{"moe_layers": [0, 1, 2, 3, 4, 5, 6, 7, 8, 9, 10, 11, 12, 13], "router_score": "softmax", "lr_router": 0.000551, "norm_place": "pre", "norm_eps": 1e-05, "positions": "rope", "rope_fraction": 0.25, "init": "uniform", "init_std_o": 0.0, "beta1": 0.95, "batch_tokens": 131072, "max_seq_len": 512, "doc_mask": true}
Below are experts of layer 4 (counted from 0) of a mixture-of-experts language model. Rows are named router (the router's row for the expert), up (a neuron's input weights, with its number), down (a neuron's output weights, with its number) and show model dimensions 0-127. Each number is 128 + 32 x the weight over its row's rms, rounded and kept within 0 to 255. Numbers have three digits each.
Before each expert's rows: "gets" lists some tokens that make up at least twice as much of what it gets as of all text; "mostly gets" lists some tokens that are sent to it at least half of the time. This comes from a sample of Wikipedia text that the model never trained on. Tokens count by the router's weight.

# expert 7
gets: " |", ",", "|", ";", " 2", " 3"
mostly gets: " High", " El", " Ja", " sp", " Fa", " Le"
router:138165086170149184162076076128148126084163088109146159108143114119135059163186121138131180070145086054134070125119155140175091151137137118093192135153167128114115118123146095092163123122127157117137086122101153112128111156082134189108122114184191105083130126109149132139119135071085123116078093094112147119155116151137147085051134111157140081102112145084186109159076096082174127144143
up0:094115112082137155153110131141153160115122112053181150166210105128053084094140150124163147153174135127145161133115171110175114126104091159175081135121126075186149090129109175180124094192168146076100101098145185156113137105085109086132159128152170116096107118128131093151109112093140092095118109072106131082176153107150086159131106103069138106167137068184121110093075082105133130075073
down0:143115137148124119157162053147127126079118181075084098128185110152144156172147090139135129160116136068097114143114154088117045121121169145178106129107160123079120129138104089145171175140166162083121225165112140204191129104140134086109066091079092112075164170041078149187113123126121124070081047085117125174105122160154165166112146051099185128083116138139076108178179088156150180122120
up1:155075145137120056137143126148197109147099145147139151174104170132089161162107156159121093129124093161113141137153128163100135145197150153142129121165139132137170129116133128124120087143153136138097158060113079107172107106143138051072164169079161146167147174158130160108128063165174095156180079108154067145169120096144092128148079197141112192133130110139085158115113162143101134140151
down1:156171104197110142071087164114129119188065088124151128149116091098103151107161143107088074146112186173128129149118116116187096117151139113146075110102109098172125146129100125096146131103158119160079131090124165093132098158128176123212133094161105151132123061164167079144157127166072091146195116123147090057117162125121172207132166092157114119175100132149120168098183188141132130115123
up2:155093139112169081132105151086163147141115161137144200197106152117132169132058149110153107098155079187118154150132129167120184112136163167122088099132140139111141089106119164151153148148151119145127136100100081139123108059133137103109102125090097153134111122163064161144157017138175097145132157124108123080150130063120077160179103142151105173174127108161070180116192160083134135147143
down2:171133129116146123141106086128181118105104082147126119118131124128174110051104113095171147152122166135092075135104179178108139076097182155187154102158138119139139106135108148157128096128079114153093158074104116109155102096089164089126158109132148180196128112176149159104132103095169169129111118151140118142107144068141105147150169166124179188188093060087065116088183132128103073042117
up3:129139090193140095175107158123162146179054163069169153147147126171073165102121143128175143090139082107112097151136120192138108093094160147173098165190102138129144107131133135103134118170144140124146144125138070161086175146124105054173097163154110186174100106166157156131177108115106160126123114112131153113139185065137086094175113110092159140153167104114119166121076100090149055133154
down3:142136120127148072120139136135033124127093131120139134093103145152076146144161112093128130117126219105107127135125142143146096137117104128134078138097148119131097163150172122136153089123180143070132167134112166072088110133124134155153120112133119110126115174134119085129145121086155130098073126137129148101112173105133147131140186097108134138104088116180101086109055054115161138092087
up4:148163057129100123152066176107180141164152136135048178112097119151120130112107125163199101126100170146132113121115133128113103111066170139119084165108114181115110098160157118165148115149110135129145177133133119098137140159119153116057141097074113126152115125114115155110104140108058129098099155169203087129089115099144139127138074170134135142148119105178151148117169151173124116185090
down4:123149150133131110132101107096064139173138125127077102104094090126219160080089083141159111156145130144071151169121083157158205144105091159091173124115153110120086071166132139146155168095129126140156160150121100092102129117103120132161157109111116131149130130115109180168134127113105084117084091102162142136123118128119151150134104115116108122156155149142125067163145123122140137135081
up5:158089134109151096107094169125212158113066106137112190133150151156139136128097118133128088152169089175093133145135158136127157172134159188165105120138092113122134115068120126182145136149116119173161159039085083097090137095169150103091099172088157169181136086191094176103103111136153128171122146108124143092105136121131087177158072156163100197143149083163062154123153169087121119130117
down5:112132141160170108150093141154106106142099130143103185196144116118181095170167103110177129064112112184175160105163125171150071106116107145154162151108132094120119115116107174110133138107146113168120147104154138128133126092163124145110132135135139105164084115194121173160141132142164083076116142147105162128154127151132094186160100101107116169089136133113063119171135185074150117099133
up6:119082138126146095095098149094169122092120103158177157205123123104132206142113154119148137106118097195145102120153121220128184134130139169161098116138123115183134096126129186199123074163148097108100139053104075102120108099137126086129138167125096166209146122131102148138187119138124121163123121164133128101101135098120099137115081123170095214141130099096078173104102141146096130128163
down6:089062092136148132160095077082130113133076111132115109161138133146144111096056129080140162117124148107148098141130184118133153168092183108143142097176101097156155129160084167124173102146158097179069176124094166169124152081112127123141163130179169134132145083104177176148098094149149069096123106139128144130121176147150108136080046206089144195141120114112082141112097141176121108112132
up7:098198170161108169065149132102129158078087166171133137131096087132169091154115133136098177160151085146091094156082129168074142139136074171164149137177152109111106101139156107156148115097184109154104131108101124135108113147099111145131024128099105147065103102188076159122144124142234109148120123079123134135143145077157159135154113060134166154167154112117185114081100135140149125089117
down7:126197110133115154082128164155106152191129149115098122188121160162120065077151131115095149101102162112059154124134159120125159131137093125127164123136141109100096106166135086124114088115157131156090171129084072147116183138129148102148175122158147056126092139150093109137120119156165118126109137092111223171130113126100100108166157097127112117092145163080166106080188091178167112125088
up8:169131136086128141092162076113115097086133091096175114107149172150082143088142189121146125145099075112114120158113074132107103113133188096122138149143179119189124142070133116156093073157135146152114151090134076129161182156160118141119088071082149180141121132138160156134113173162201113114177125106130084158157153057165122137126077073106131106153111159178104125149124150114145095127092
down8:103087117173126113138101140076116166180151084154154183130084155112088117186119151122140154153109071106141083114073140125091158096146150099072150129128092083155156141152172128117106071145087099144111133126149188095146172200098138176169089119074201157111066119103164088138094144119124155171109107079122125094168083160164224115122135118113143090105118119157146168166095109120079197131121
up9:109109110100102083109086125124174138156058119136131151178107142083097127104099173160143119167140129181087111116090130170115160122105115169154123075154119114189132095077176150129154119107126137143121125112074091125082129105148143053089130124133125161161120121157113153173144075138162092190159137154136098088111134092151076150157057185129139165149105075135086183138118189118120122130166
down9:135147125169148087136123107106112143135111152116100106180138182166067175107134082051110094161115113142144084145091161099155131133151198147112135161182175118125115170101095166131156135116119180089107171121089132091131055142165110087110164185087114126083137153119157188149102121145142132126056112200084129135157143088106112174054134180097160127143169068120155199124192109174136093124084
up10:105165153155111154171078125098082135149111108107037178141153186098118130135076140147166095149138140151144141145087166097147116182177143135116092090120149093151130131079111139143166133125134178156105122137151093139130171115118094127131147195110127113103105131130101116139146081151119130150090119139098086138136112056139163097138120149122085109076141106147124156081125072165177094194150
down10:154102157142123153113167114111117081130112177094157073140146117145118086097111142138175164164139086098111185099173085172137165141092090159138096118101156153158161123107149171071090128129107107121085126117150137130157143092124095125096158104128161090177148155133125117117143106136116045124194160150155159109081129100127104174162117108080158100097070190120147039175105163172136062140113
up11:117084143124167100122140158117130077174107126124056171086173072131168115124155093112144127146165115155143167141066161148164129082046087102121179205151081149107146152075127149116124144157153119143073100080162164131071097109135137111093052122105141131131079165129103160166078135163082062144106125088127149086091079130143129110102155081125089128096096118123094152147092144201109131138108
down11:121103168116095112081149085112147087138070146151115165087158087145092103101102167152120120154177115127115121156061170146142153065186138140046124150133140199133154179155144117143076147151174117144118188114153114134102157206178126132138120102122111149182112159180173134118112145142050149162147119083110123116083129106155154098146163114134129083117115184096160129186165122160114101079122
up12:084095101165163079094101128146145139088151149187159178200155090142113178145071173188113144072118118175115178135156112144114136102104115147141095068116065157124121137135139103155094109169125145143122161083131097123112131079156132089136167168141099150173119100166093133141082091153134086125156130094148148117123106073113127152153091185159102207106137133181102179168173110146148091124164
down12:106096138124137097093136188123167102109134154143106155200122154096150132079083110073126060186103116124134105118118168139145078146145082094194128110148123127149111094174143106164124148133119120097175152106123158135126142060117089138165168165147133104161090136086187165148086136159123118115140109115134238045075143148117134167118091146135222156126081118086062133127127078172099104141077
up13:161091153086154055137112134125191115147083183116099172155142182167080162117116196153138059133136102152111149123102138175160158208148155200170097087171078123171118095118135136180165159171138066159096135092127111109104120072143108099077093160087108132131126113125107164109109078137129089126117093138115130111135161099137079148118117155092096146147129070132091155111130153087081067153129
down13:144112150126178067139084168137164129139120127144097165159099141125088148137123150120141143093173108171081134136078150136143128155139122134139114108133090136164191086073114137128163079145114084130137164045080105114144117112121127084087092165129097159141110137085111213129161057134118089134112116144143159135113137093149108149165065186117194180192125099161050200134142126102128078146085
up14:140116116070162100125126163159143139098120161123072136147161113141108177138084154142199103122129074151107102098126108164162114174105142174203154127160108127135145115112124148139124126158145101155152178086155128113154143084157182091102103172136072168164126073170120214117133087109081066138153145135115129167073094113136080176157091150140149112174157120086116162131145149099099132076138
down14:160156201116181161139092073164146147148154137133192141175133193177110165116084191161144079108124145163139111149164137116154118170123120140183108074135110141193090149087161163166152098156137114120118147103119089163177097125090075101088083175094127119109131135108167145070061113189145089097092169132090151109109163111152145138147182099120156127138123162199126174116144092143104109129135
up15:163087133115130132118111096154110174178107136126143150161180110178086137080129119101112123087052111176167211074125102145130127171181144113126153136228087132141208118101045089171093108137146116078111131083092097141180133147078121102117135120141194079168170103152181180114168121101161108103127067117163107143207171124113120159107130078164092114121088140096145164126137110118121081155104
down15:157100101095159106108170119078104094134155074106111100111143177086138124165106142134112171181101140113064105144158140110096143119129135163127102081101099110174141113073155131127088098131133086120076147154148131189159139099147108192068181083134176152123100124134160174100087095132089158167145221126155174106100145122138162150115161123116110119120075133135142086093082138092081059135163
up16:119103125173174089154152127132159149123064163096162079135101149197173128110071078162207171143131126162129118150062061129165188175042132096113187115107097120155147121111119121091097133123129138095081108144125112109078132106158090102132103167073109177136086142131122146164136162146140120115118076156127124146129112120095137120134112117085118135169131152161160141116134104129116098160120
down16:158122110187105199157205112084048187171149171122077175174124134078098106091092099133128062165132122094086178168155183129131100100108139146060115145096175139137119157130137146158109139118107079087153133149122109128062126159143113174131073098125140051114122128107190139127171139122140161090140092186088128125145128187092133117105126077159109063118075137108136100082069126081149115090140

# expert 6
gets: "-", ".", "\n", " \"", " on", " to"
mostly gets: " un", " Th", " /", " s", " Ed", " can"
router:137171087161150160163061095123133109111159090096157157125128133137164057172180100155130196083145082058152057129110163134155095143160124113107186120164163138146107109131144099115160123122132156131126093141116140103129114144084137218090131111177180114075127136113166139123129132075090131124073089104112148114160114152157144109050151086143139090090101146091197113143069108080169135148144
up0:102146224133137138130160113054149160102107118054207182141166135140116153178081072096091071070123187145107101134086161111120112150169175092093085148134109106082149143134129136168111089134157088114109139076122113147071087121149136110146079144149093112114088116161114131103116060107089150159151091105135140063093050117140112121179104122098126100132161106113129189166133160084138084078137
down0:103151185158135125102138133179043161166085150095134113162136104168105061057116106113089160119072153167122071139114182159152112116154172088091077179141125197175152116088150081083077111164159107048106139157175098118061113094139099157117155101099128166150132156107136078097187104069125181118126169146117142159171088145159187182132114153118149074182116136078157126123143156122121178163090
up1:146100146129162065145085146129154188117098109135137155172102146118126164121143178136175154122166135207099167137087155180098178119130153183130131102131118125166124129118116150178143106160101131116112142051112079138107107105163098085106141143121121150152122098170098177132156120109123115128148170151107116137116110137105035183128077134147116204160145141118106183137134172136080130124184
down1:149132127098159112130089167148188116145074131114178164147153119114081136145071090160121131160133113101096109154147157113121147204102124133152111155111073042147174201149130181151129108154150144169136097123150128062197084104104207188161133210189127137138096151110073155122142126160119118092192113165109116181084138105142148094187095160225119133182101130138107164153123091172128074157116
up2:137071165116129078087079154136173102087087147125072196159107118174087156145080152089119087132135058132095064156098147180116134145100129189142088080159096122135149090086131167146181142175180081137125151072106075154113118129150150098128111158136133114160131156148130169120114044142123083171153121179103086075134138102129119134144113187161154174160132153128041169155130132162112088137121
down2:145101139103159075135090121120145141076113107153112140165140146158082098105070168127174153089116085107131109125101153127114133160111145181182084137152112132136192109094067129137167138127162113175110142094117041115129161137114162117088136147110117156119140135183100168133112108160171087154140075083113122104088109082132054106126106135113124201114140105153081174165101186143094074112109
up3:085147096136100148135124096158100157133164138094101149141151152099123151158154138096143179133118162171044143116195168148150153143095139110126146171101137116139159127125091106099094133197067131129101125120135166129148144070153108132101159096130118156140141158089104133118045095107117086133108137101197121113100093141135163144155078171089197162172160182060129149183132184136199087157181
down3:117093105136179060182062138144039143117133079163118137104156108100092150089189157098163115177059075082151113146149116181092130143088101149150103141150155148142091156120117128154102110102160139130150103150146152075107157142170095109119180152122105106084203127142101123072142152152148154126183088135142123124110077113108139166138145091126153101118113089145076137158166156131145116122165
up4:149131137144168081124092160155191116094049130153107157201109129109098158132099195176135101096159091189095126143118155174105194151155145146164107086141092111103181119100107123134127103101157149154143143081100105170098145094108130099151059184138084130180103148133082150125089058136137125175138142106182077122096118095129076165181079146120101194189111132134066180115148158148144107164127
down4:163124127138112096076108136104057131075128196146185141140095145083120120148122131125132167126155138183183099122134103125166124180135134187104115109106150122156123111153049154124198153081133087173131115148098103093138105100192108115118119156109139141082125124122112121121140122149196150116095088058088136083196159149178108132146129155156081118148145098172079151118124131130179119055137
up5:122108152109127059126104122126208119111094164125157165136137167118141195130094176138165106101178066191109126139125125181105157179128110153187094076135111122112159137111108145159120127135158078165084103100113084136099099051177138083095081167153109136152134152165089157175131084158110126135097132146133098100148132104114102166131095187142103166153124114104094148108110165089156100137098
down5:167106146113151073130097153109148120125127120160137167137074136110103109122102165088137109142152060131123121122110133152157141164144173218108100118071092141119198089063120120118145138089108116216147140046134142112105200155164163092143094140131147120175112101104110141127150108164122163101197061116125134062113148115136059076131137144163119164133140089098098130081145118120156113145107
up6:101128130098121117153103122103136163122081172115149160108138141144058046168127135149190059160145068135164106089117155071090161151165070136194135179129128134120128093170102166073119088120093066148112137168103123117147137131138166078052107152100168131124080158124147147091108104112109148131159141060153081091148164079072131106082085138117119162129199111144139109092118087082165051182096
down6:135142138124119126105059080139123130124091087118160097133143102127147090074180086135124156082171190113185180102085088086146129118140047103159114172113157135166146160118110127148070078160156181147124189165141169154154099163095145172166136125070187067130164095102134096091122157067081154152164104137110089126090132217154106169131138077136115065105140172084120130086108104064134154109133
up7:184147097149119111076144158092158129118148129206120125114119082162113160169098114104076130095106132083054108123108098167140071128063132109119158100172132076152107130130125105097145181102177112155124130136106086127137202115128092089092100125145082130139120098136094105167135128194155152116112131155149134113102145075119139135151131125153109125146116156123142158113133142085173065077092
down7:172124111083087206125117203140140117114100138108108170117115159100186081149120128157134174145168157173112135112105188118144078154167176087094092134173135126176142152114141127152122125139118160174128102125110064112159097086121094151073152122119079113110162095057104130112094150101118118131108155071187094135127139085142180107152107184155087102170128119088160109122113120095147167112137
up8:167101178093109095130061151117173122105091157150127125143109165140118128115081160152180101142118056167129116129138096146097152140122129194123117131125119153138154090117167134203144145132122100158101133082112121104145093084100135074116096123071131156144122099163098186116113088152124071160147158190166088080103113104147087173127098174146100176156107111096103182126185139134111118146145
down8:143109130130155064088102147123166144067126115153130184193115134136131188117078156122149121098084099187098101176122162158143144197128113173179135106169110158111166062071095143114154097123181069176130119068120082139127133104110111127136094165156151130121124107159082160139107067145166098114096144136135117111133128094140047158126092143116130174168152059122049155108121170091104106178141
up9:123075130150128060085111146096146158098109116124124170187120122169110174148097177141115150156132093172110136103109113188151123173178136102129092122129120098165121140144147163150128135160101155133083099076082091104132136095147135101068140197146140177164129125192092167151142063108158067157135160133138138135183135111114060141214100120185097135138101095122060166119110153104138097091158
down9:122124140126096072083134156129165120128086131152103146172134077158134090100089132160143105139194100151079062147053106094150195111116035172131107094145077104176115087085103098176129117040156107123150168118156093103054231141188144087102162099115119125117110082187145152116107096124136168104154082093164105094084136149097176128140063150114139102177126123159121152122093150099137155120122
up10:109067107118147054100070151126194166118076101119106135174124123104128171136086169131164126157141096154110128129115154162112159154104178159142098169173103113146192108116108111161148125183160116145160136066085051118140095059142122091101122152147117138161122134185100167092124079159116110207160163111090143110151108134141080149155068148142143172170109136153094186161124171136116132088110
down10:215153148117152106153109112114189190157123147103212151174140174149158139137150070114091121105142163122159125144129073152122141131128115176082155087144096125163134127081110130105134115109123123183161133028139081117143101143131200090103171181168137135128111104123124166226126122178125139100173176115094165135178121043084105129129120090095088182132070131102095168132083101165174098179145
up11:099165125155115121190110122089148136143107145143135137076078134133071190143120124119162173115084072139126148124090079132083099114129134155132116148167136123089138098140112150169123115148140126116103126150094107105124151156098148153151093152096115175146140163144155156163159103091080088144131165137189060152114088144123145112085106121107133156152105090144101168097105141127118145104152
down11:164115173097152071174169132118018132140090107105096130129116136135104075118119079068100153140124117112092156171158116092088104068121121102158134137099117130120097186184137115151147183153107148163148093108120098144082168090131116104094183166114123165131124136106167118128105178090096102131184099100148160103098121160096157158122189122212145072112097139140099122148147106140138096068153
up12:163133106092108159107128132145114157126096105086088130125091086166136142103118116119122065124187130180131109105140130141113139131121149142185108081127106092149194174138116081139141188096089166202132125083120123093116101155118147105098095088138121157138145127163150126116105136127145087097160077164130110073118085102096111089091155140160127197091078155160140126139118104120103154129136
down12:180191133098136144142182197106125112133101065111147177118128093222101204143162149174093139101160092205156166143113053137143219135117170115091097149079103158109077136115170097175142082109120108123070105121138120091136079106124133143140115114135155114161129127125143113161090152155157116146103108159066129140153166147065153166162161075070147090096065158101129076132138127192130131139126
up13:088083178153121093107070207142197156157149125138116157139120102049157143090157090126117145131164118181151146130169131146155150122147103159133101120123116142156106165103118122145080117125107141117115102121137061075182095107130136117129118172157153134125081158117128169157114082100093124159139132161123099099093139179184090210197115150137137144106157093106133144107136135062137125144121
down13:150138113160169115088118132213121170127147147133131122143149147110121114102129107129109157072110205159139160152159197127130172149139120141132159081144170165093145109133122131085130065133180163157151151136163156067104093138133076088106153112156162105115097154099144118155137135082121172132130182161124135118143096189201136198120175128156139065116146136120130051169089149028096153112160
up14:123112138099143054128121126125204150100043174174133142173088171125116142133105152139154125127169100180107123128099155174101139158122132129126117089115122133136172062073127131156161103158131091159125142050102067139111107048108164090107135149115089168116142106126092181114120082178153061152117127124131083104129140094162031144178075133169109144145124117108085173120128139116100095102140
down14:087152179085107084116078196136163099090104109128092169136134195115087135154097160148108163143128163180101102192118128091138124153118135113144093164106119143113149145107116129101151108119125136141136172078125123099122072128083148089089124157117130109138135136096109138131207082123192116104096166168173088123096079153166102106131130178155162169135153159142055124133118132113137098109142
up15:126087137077121143102126118062174117073054153162154082158157165082045082057092122120117128102056085173122081172071125137110102163091102093207114148085135091092182123135118098168108141190195174158145143083100154106072145164135114121108112126142067164134134176182123159113116125123136087116108153159148109146092126081128147140118042109144158174133126126126132132119088203076131094063134
down15:135103155032092127120117151131114094144092090106119190134081112137155113120163138134150140139117158184103098134144142098105089109143096109146086148177081187122072144108117080168087167136116140078134168168169140168155098136163112083153093113151199143082118100166087113081145122100145113134149108106122178171144049075104116088148155086086122084136103135132112106116142102091133171194075
up16:179057152114135076117090145140187119081085126174139196177084166151099166104127187131131108118152069169099119136094127155133144153091169107091093134108165121159133116085106137126120126148141133122091166077077078093109146098129150069113103166108117125167121183167065178117096129123133113178103133153131106107179099105100063119144086138127123209152115073110055172142143140131114102081112
down16:073158100123168085133085156106100153108117164173142201152140152144159126102108117165188152119107082179143115112128115154145146161153192182161150095132085114125167124097082169171153106085144097173146187062129103132139107071128160108042154162166144116136169092163126179141085106103170155096156109091119116084125099108119130113137100186101084169107151095148113142132118154131131125062153

# expert 1
gets: "t", "n", "r", "s", "l", "k"
mostly gets: "k", "n", "u", "z", "r", "ch"
router:151112156097068136076171136137118092108153156134078052071177106135085162165041145126117086183117109179094115105186188109111135150170073169125063117066141097175114116164158183169170116144122141128154121166185137120119133154153101098170146131168108154157134131103106119114110160201154162140122119189154092176127150124104152138116130165138138178114153120133108132122161139166166131125078
up0:137128068147157134099127150061164125130154121130175146128134106123169140142129078081159146101147121075104148112155127156092091177119174134113109110160158083111143103157161157096130138116071100046140144111080156162117048130140160168113087175115051140108136053123142187145152072105119076184162163165084140083081139061159109161127160087115158159093162129136178176124186138136107112072085
down0:025134157120105059153138121145121121130131112139091147097192186170159172180124158034099195119107164103154128134190102129141168156209094108085165113148130111122121111119142080120145113117137098061064162120162128132154192139185131154095121165111121087087165081084128125158107163117146148155122172119158104134171155065161084160096139141178125116131117100148151167142142087054102140060121
up1:156105081143085133108109150099152095107096108095075148138146141183160099144170105173094165131140087118112116102111092145093144081111129154133136125176082116102105121067126134119132162142123147127173167099097108107102146120149197168093134096073082103126128152160107140144113110143156109136142190139149120131123173112122133164094123176153138134156170088159127078099095152079148162126079
down1:107134095138168098144122092141117128137162069102104105074173106112177090112151086087136117125109126131106159191165150143142224111109113093111153165131135123139142034120123140118131099088212096113137142164092089135108154074177134142132147226090148106088171125130060143113086131121159117179097107117105107107109123089192063179147118164085143090131149156048096132104076105171126137110084
up2:140158119170150118120096128075093146161055125166193173116118120104081139156163121065127111162115133142144104123064165130162065148097098080101164161134172140116094029127173158139059147109119106115084123160144122101197144099115110072092134163106149103126108073117132160152144118159106112132171178142151116110089134138118153149091178105133099116139173123158083174117067176116153119170107
down2:118056144149169031136091130122125170189097078149063112146099193106125145129183100125146130123151108162157096101146139159111147144111168157159112141140148080067180119128142125181121147196140090151171114154109086074147180139093178082109207184130177146151144084188111110066128160136109158150122166080196136123130149107144184183188117111129110144092062112106125099091109155085095147142096
up3:165143143140083121115112189171093094140133146157129131153128171154110163099153131140127136091190172148118155136115084150140171080162131148180130096144108127190120123095084174098091087122061105149069198140121121126123149133112119153139108080076215137077159114157086103075165143119138061134149113121111150083133157107147056164185170139147146098147210088080136117118114189162110104176121
down3:139150156199054203202149136140118127110131143166119145100099060117162104132116121174131131062172124125139141150082089097137121143154118118158133079172127160125154188109084150097109106100073122183155135131146131134084138121112158150102151133144123132086157138156107092107143164099142130118110130080136140199120195165098116093178113104109131115165144093171119183091102127169116109109116
up4:144128171089146080152124149096145166117126112069152133199113176163137149124077199066182134108163149145173167102113152082172210188168125110080102119130117137108092134158129170203177094132148076133106137171199129140116130158123076111164134074091097192157097123084129135110143152160134153082196129101121149126105172133117191134089099130101131153137127168146124149131121116146110082162107
down4:105110114102191102140119090223110198079139166199122131127071128090104130100178113178145158127184114152135139146126173182172140084113142156096127097146069105101096070176104086097115159125152097094189155122134107099144102059134101185142140142138135032118111118124102122184099177090148136205104120099097105086207073147133163200105106150168086120159113127116158176129136075142126152111155
up5:154107109131138156134141141102142095120124110157150194100124168130147181133132127172129093148150159110147124089169101138131097223155122060121136094143189114121206131153078098130133140078104143102103160106080051081173158089181124120113118169141104129105134056123101164149182112184122130116155132153090104147182079082181104152105129090181120117148130126129124194128150125116117119176094
down5:129125154172062170097139133105139127188117179064157113049122102103123110139107101114100102140128110115131087112100118144097141142103076129104161045063145073110166168140148164181078099073135121162171174107156177126098077180149113146183136112082103157144135135095171164102114172122104135096169114154125111162110159149134133141160141103124118084172155173114142144154137103159198097193153
up6:128149160111122060187124128120144181050108127147130110165095175140109113108136174143164090157095112151070114114186164161107120161191095195100096147146126105136149110101147126104179118141131097128133130147129065107171139121162127120081123122135184115140126103183136117105135114112093156131170126083107115087129100133104103196128127143099141171102184116113167081133170161053197090186172
down6:166115166157117129074125126118173097133153098136146124142105117169135096190126112149043155148153151097091137062121137118139108189123093124123074090155133150111102133136139087131160095134106116147107141092100171091116152150118100126124092098057153143085190122139134116121124122216123112118120144099107156153199101093126120115110140142147088139048080096201136091137152138174162127115137
up7:113098106220141118155146165101147128122089146134103174097141077136113139137133141082100096174145147087149107077109160127157151133118127101139169114167138150133147110076099159163127146122129153131083127119142161131095119141105139120069107159106080105130044132068123168134161139129161173092169134112122128124103114096169159138131094197111120135067125115115149196113058179127135127086130
down7:101178121165168120139183134201122123140080116135153184105086134114139087118118097166127089096129113166133121137101059106121123112128109128098112204143135129152131085143103145128132101133133075190200101147185125162114124093127129088182083128086133154078163126157114179135177156116137155110176121116101151132086119129159144136164109134156186154120154158120109149132110164154141108169130
up8:125090212130104124183145175115159163134172158149087159122113108144121182119096142141147159144122110166153060104062132099153113087101133167094135159128136036158138079078129127167159146177190093106177141105068115134125094064165057201141113149150088100077071125111122168106092127104119063102118080138147180091143084171080128097143094105162089101164110085128142140162150167147080137091068
down8:139105174169082164147095135110145157113158071152150139122101095119214162129087144181120116148151088141129096106153125078112123122102109147117154121153160158183163151175138084151144096165134139101102091208120161119130168115139125142147143125177135120072079144082158105186201128099127087127173054180087132126114173199085145090126099122148129128128143073137133173076150119163138163166176
up9:101133147082162113113094176111109129201141121176115143117126198113097109158166100160156159104136100099101101122100150108131099107129116142130068109135102157145138149042143147147114145173177162173159076153113095139103134099092168073100084082090183132127074120116127103183102132178134079091107087117213162110103168147140145107178126133082146153154195124121093127109137121063108124084114
down9:136130115050132072125119145118052089139114084131102098134175196178066159133064124141159058108073141146146129131188137134096128122120149145163111110119103056127119148150148151210207140147165111136128084122146131101161162144081112103103148092162167123146123106121147177106066163198077131104135125163116141105147118107066103087119102140119121106074176089108138119157136105149162161085139
up10:078143138128127098115160195148134079104155118132150100108053149147144153107187148152138157098076141103118105137159127162165135104168079184137168143124137157190144116165143103121124072153152113152130207135124092142123151148115136163087132154090197116059132118147075146153110150148124146119137149185098108104140089121092138148174113159137077169110119122131137103072087094163128105126149
down10:111183121100065113092162154114178109129160056125095115170126176169156146148125069139130172126142136140175101056145139074068144113128177125131120143101126097140098109112154079138168132062107177135156129138116091137119099133173144105160130119160124134166117158146101093084144076166181118091202127092098130152099156195120090137152146111148124116105123154151131132158091182118107173155163
up11:162084144090104092099146122187093162136112149118135088121093139092139123133126159080134193080120135194120144154091155103075144139109126080082070151099100102161144167098128120149049093190115122081150158115088084151104113128131097061094120129095088104144138143145060133131125126133121131085100074206199130096124142094148116105174159079111078101149070167159149121099162108146125110132070
down11:116204111110090159150154082147122156068140160190133135175109094128195135137112136117103120142144130145129165183133119139183123110150144122165080090097122133074083158152103131078168132105055170107163105108126070159150142160126131121100177090123179109136080159091101095089118086150112072087138122130169097155141134089116147153084132087132114191075057085126122149148127168170161159122138
up12:114138147169091059158129112064120117103139078162169144121131145171164119048166151109133123130135114141153108093116141141137166172107156159141117111122123173139143118102101141128127088138144126138118169110126157130130128117109162067098112169156060140116095082131105156152141076094184056112130109124128087079141120069144109176151134142153102183162167104143096175144090119099072090082102
down12:159184130129080131110167130054119137153160135138092176194125143079151184096143146105096174082159079069158168136104066106143115129152129122089125092130163144160134124120163117112152125116107112096089140160137089141134184135084107207153163134097119190121122116063125089109111121152136151145157088183129148168150142072110105098136140120144106124105100130163096127108161122161191138132125
up13:081132177115146044165119163144117116068124077147106109136117176130167122091156153121147149116115081070125122092167174193103084094135131163118131146140115145075186088110100168127118094116153113100106170118076113108111075114101131096130128136128073126133106060168139162101166123101119133168095104075151115140118094107146155151090108176166144117149100099094082104098182181074144140125102
down13:135149154127109186127083145129089115145095159102140082094107136121146118158136155107136114118146098128139163157101114125167037098141121119108092160116129133147112122063149150090131149107135200100120120095158111161094140144083143143138118128099164087118142110135150143190158073097102172197092210108186137140129020078108120113173132099093090180119134112136162093146179105173124131102182
up14:096118108089116144143065085097149156103126081124091164148106141126136119132156131112133144090103116094150175100136090172142118119153192167097139140104182059182168138084111140128127087166126118116040162075107107122158118048113162099138121099117136202124119112142118136204156167157148127148109163151119112107139129116114099072087104116138168153151154165095068154172142173147037180062091
down14:077187143159054089167105115187188168129167090091123156138101136121143149128140159123085101067111134153133073102179165101095118105180102107081143151091118166077141045135069172053139163131164134123092164136070112087124112115099160093125170162151177086105159092144124085103101084042120167114142155140072157068149115106117117184086085163102163152076142138105178147119079174124076124140057
up15:118178117134116097158135103136114087090081127136084117127151133104153118146071156175168080157085137114134101115136159173170056112150158122071183157094118136145119120103117151166124115094157143148092121065078140153074085122135158110144127101060101071125122123179101094072118110156099127093132143132114104161205108159136147105168119166188150172132069111156124144102120199136188129099103
down15:121132158152157167123156133095105154144205091177160124076126103121174134122098134127128143165137107122125155074113090103081067090110090104209159131135109103114153114146127099090149149109136214178112093136140106082180062101118140115164158120121117073138088173158111191127144169097140126099148073112099136125135111170163142128119187124096080138064122175099089112124125111135159124172120
up16:162101101127128111217164163201132166169098125155100170130103152184170122118094111090134076155174141139073052126161107133093149147125131146181071119115183159143142094114132166124103174197169125174188120082164108104115115166156091094182116131093170199134152103067145112067093134095101131158073104080117132112144162135150106100139118125123129172144125171088103136114116116117060092079095
down16:132127102146137130111151094141125137114115108167156092111059084081098195073129137164152112131180137144123149123067152165152145174155153149155080143109141120113176087149142169137124110128127075124160104175058091113132138123134116121135114150145088159080169114163126144076125091061123145121131105100138106149088117202113102131114113164212132129103113166160113138146124128173122115114129